python train.py --n_layer=8 --d_model=224 --n_experts=64 --experts_per_token=4 --d_expert=96 --d_shared_expert=0 --activation="gelu" --moe_layers=[0, 1, 2, 3, 4, 5, 6, 7] --router_score="softmax" --normalize_top_k=false --routed_scale=1.0 --balance_loss=0.0129 --balance_bias=false --router_noise=0.3 --router_logit_norm=1.5 --init_std_router=0.0237 --lr_router=0.000386 --vocab_size=8192 --norm="rmsnorm" --norm_eps=1e-06 --tie_embeddings=true --optimizer="soap_variant" --lr=0.00966 --batch_tokens=131072 --seq_len=512 --train_tokens=508100000 --steps=3877 --dataset="wikipedia_en"
Below are experts of layer 5 (counted from 0) of a mixture-of-experts language model. Rows are named up (a neuron's input weights, with its number), down (a neuron's output weights, with its number) and show model dimensions 0-223. Each number is 128 + 32 x the weight over its row's rms, rounded and kept within 0 to 255. Numbers have three digits each.
Before each expert's rows: a language model's description of what the expert responds to. This comes from a sample of Wikipedia text that the model never trained on.

# expert 59
It responds to: Connecting words between phrases, mainly and, also or, to, than, about, including, and commas in running prose.
up0:091143086140104157153089131124068145121223105079179166078069135131125170139087156148160133152095162128142168140075145124098112093156075099160105178069155143078155099156142152141124151145120130149114147130144127136117109076124198125161084122171092093115124158079140115090176159136134141125141105100128129200147120087090124117117115112167135115111059161077086164096101178073150145156099091188085100134064092096149152142124135095106128168222082134150140084096095148148129108109099104088121074103135116137171102083102146200087103102090128088141125118183138140109142119153083140175087084081146116135072149127100138151159075106137147111111117113117143140100128188188195166097115
down0:208098090127210108089120161139156102145106178188095102153141119095125128126142109120096152147087091109090139091132070145147168112113140106155104107175121096136116084138155060064141113098129093116131116142080129137114181161107107102121145107153144150139142095124125160132082137104143098103174182103096182137134109159159131141122198140129152118144178106179184097122110157208031151092126172075180139092174146162113166161121121128135146111106168157141100133175153149199118167149074101178084198231103089116138128140151116089113150111121158148097119138131147096128141117104151075182151167162101141185161145102129121119168113151101147155104132114145168095136148116048084122167157

# expert 32
It responds to: Prepositions after a noun, above all of in institution names (Board of, Council of), also for, in, from, against.
up1:139073110071129123193099101084130160124139180139084159083123090121163126154086123065112153062198081124122110124144158163161125211113143136144099162080118099137084131100169077051085155144132189183119144079132168128121151125154116118106090101116168087087115158127152129080161066109149190116160124146122087169115174081126105133112138110129172110098090099142111087147115131166099091175083162144119148157163094136118155068205183146154140112091140176114162108147202158128108154196124097108111109167147130107168179095094171114158096112110144076146169105102143125158093083180142134084128092112077122133140131171127107102147127153116096103128077103093167185132106117126152175140116
down1:154125109088202046148088144115133112073137082104111170137137122159139144122071137108168138152130125156136105124070121093129103089113202185109137150156122102144123186175135101098163095080134101208089068123113088170133142058148119158094073162112098143132140111161145111169079151158096108164113141115151153113183073080091115125144166146138148134142163136191123123141089151097171125111103076132161161112122064088115176193108125151099146128110068119101087095165061090175098143172160117198112128056157128123098154143120128086136108202091135161104141116153142108134116127121088081129170107086126057111074123164103172181123162152109120147138185151123125127120176160138132119129124

# expert 24
It responds to: Word-final suffix pieces completing nouns and adjectives, such as -ation, -ity, -ty, -or, -ate, as in Maj-or, demolit-ion, Interci-ty.
up0:103044150156169134155124126084074145068071171124129089102083117152125161097122117103106166099152102104183156124093168108096176191110069118157117126110090152141158130176119082111080146088178075161148152141163101112122135138127127157121171129128114068152155138088152127092176201156143142153149183156064116150153197182103159192076138143142163043105081162095153146168158097106099175087158117153148126183165094132124127087152153095116162148125188130131129189132083100136130111146130094101135108134097130130125110106106103135119135126164185139089160108182124090215119124137107140110104053103173156110105075108128153122184119083113161176136120135146139122132119109152105170110170
down0:111137115117152170155109085080131123153140122059164136165142099102077096117177206099152131141166194171145085129129137165171149072139135120124153123098162107124079181095125132120129147085132140116075142173151198067104116086105114059140099142146120195119089076135160141123122104107153122137156159077141095130148103060122126131193170128153124158117167172124153112094140155107203128157103122098121078102072110083150115106096119192173108063112114083147159126143149115137166131161144127125113115116142095185176087119125111025135096088094158148112131197079138151077131108079134109156152146179146145148187153162132077098106130165090098154106119075129169128069105110132141150116088

# expert 6
It responds to: Prepositions linking a verb or noun to a following phrase, especially by after founded/rebuilt, also with, including, against, such as.
up1:154100140062104148077138141114155139102163183100155119123111096138127177171162147121108125071152157168152129080072104119089130112069140091089141194124115093213166114173118059125143127103172134114159095138140179152126173181124031105094172122131132125136161119098112174097162090066082133124165118118130124122118123077144080109161109155107138090111145100157141158153123099160113107111144156139149124130155106110092116100113087099109126065115120131108175190128145139159119145137105120123209160085170091113188146152149177128122088113163076141108109120144180170143142095177134140158168138236123135192109068126103073091121194164138194105147117156132117100078149128155125138159142
down1:118141088082145148076145142143076190111090116105185102164159123166146079135119116138083130095138120102162100174105121178102194126081110105171144140131158102100094156096096117096167117117208114101108167135182117106123108064112126145094109110135157098148121113125139138159114088126091137144142146118096119117142151191127178085135113127105079087160130173099074136129143117133100237151103089124163134102072121121109166145138181141204151090119075164132118120112124122164136163114109084079170149131110143161154135118100081099078207152088124129104151116152109091115093129056164140125058127080147107111055119120175166202089143139186112136092114098094093107141175094142120054106101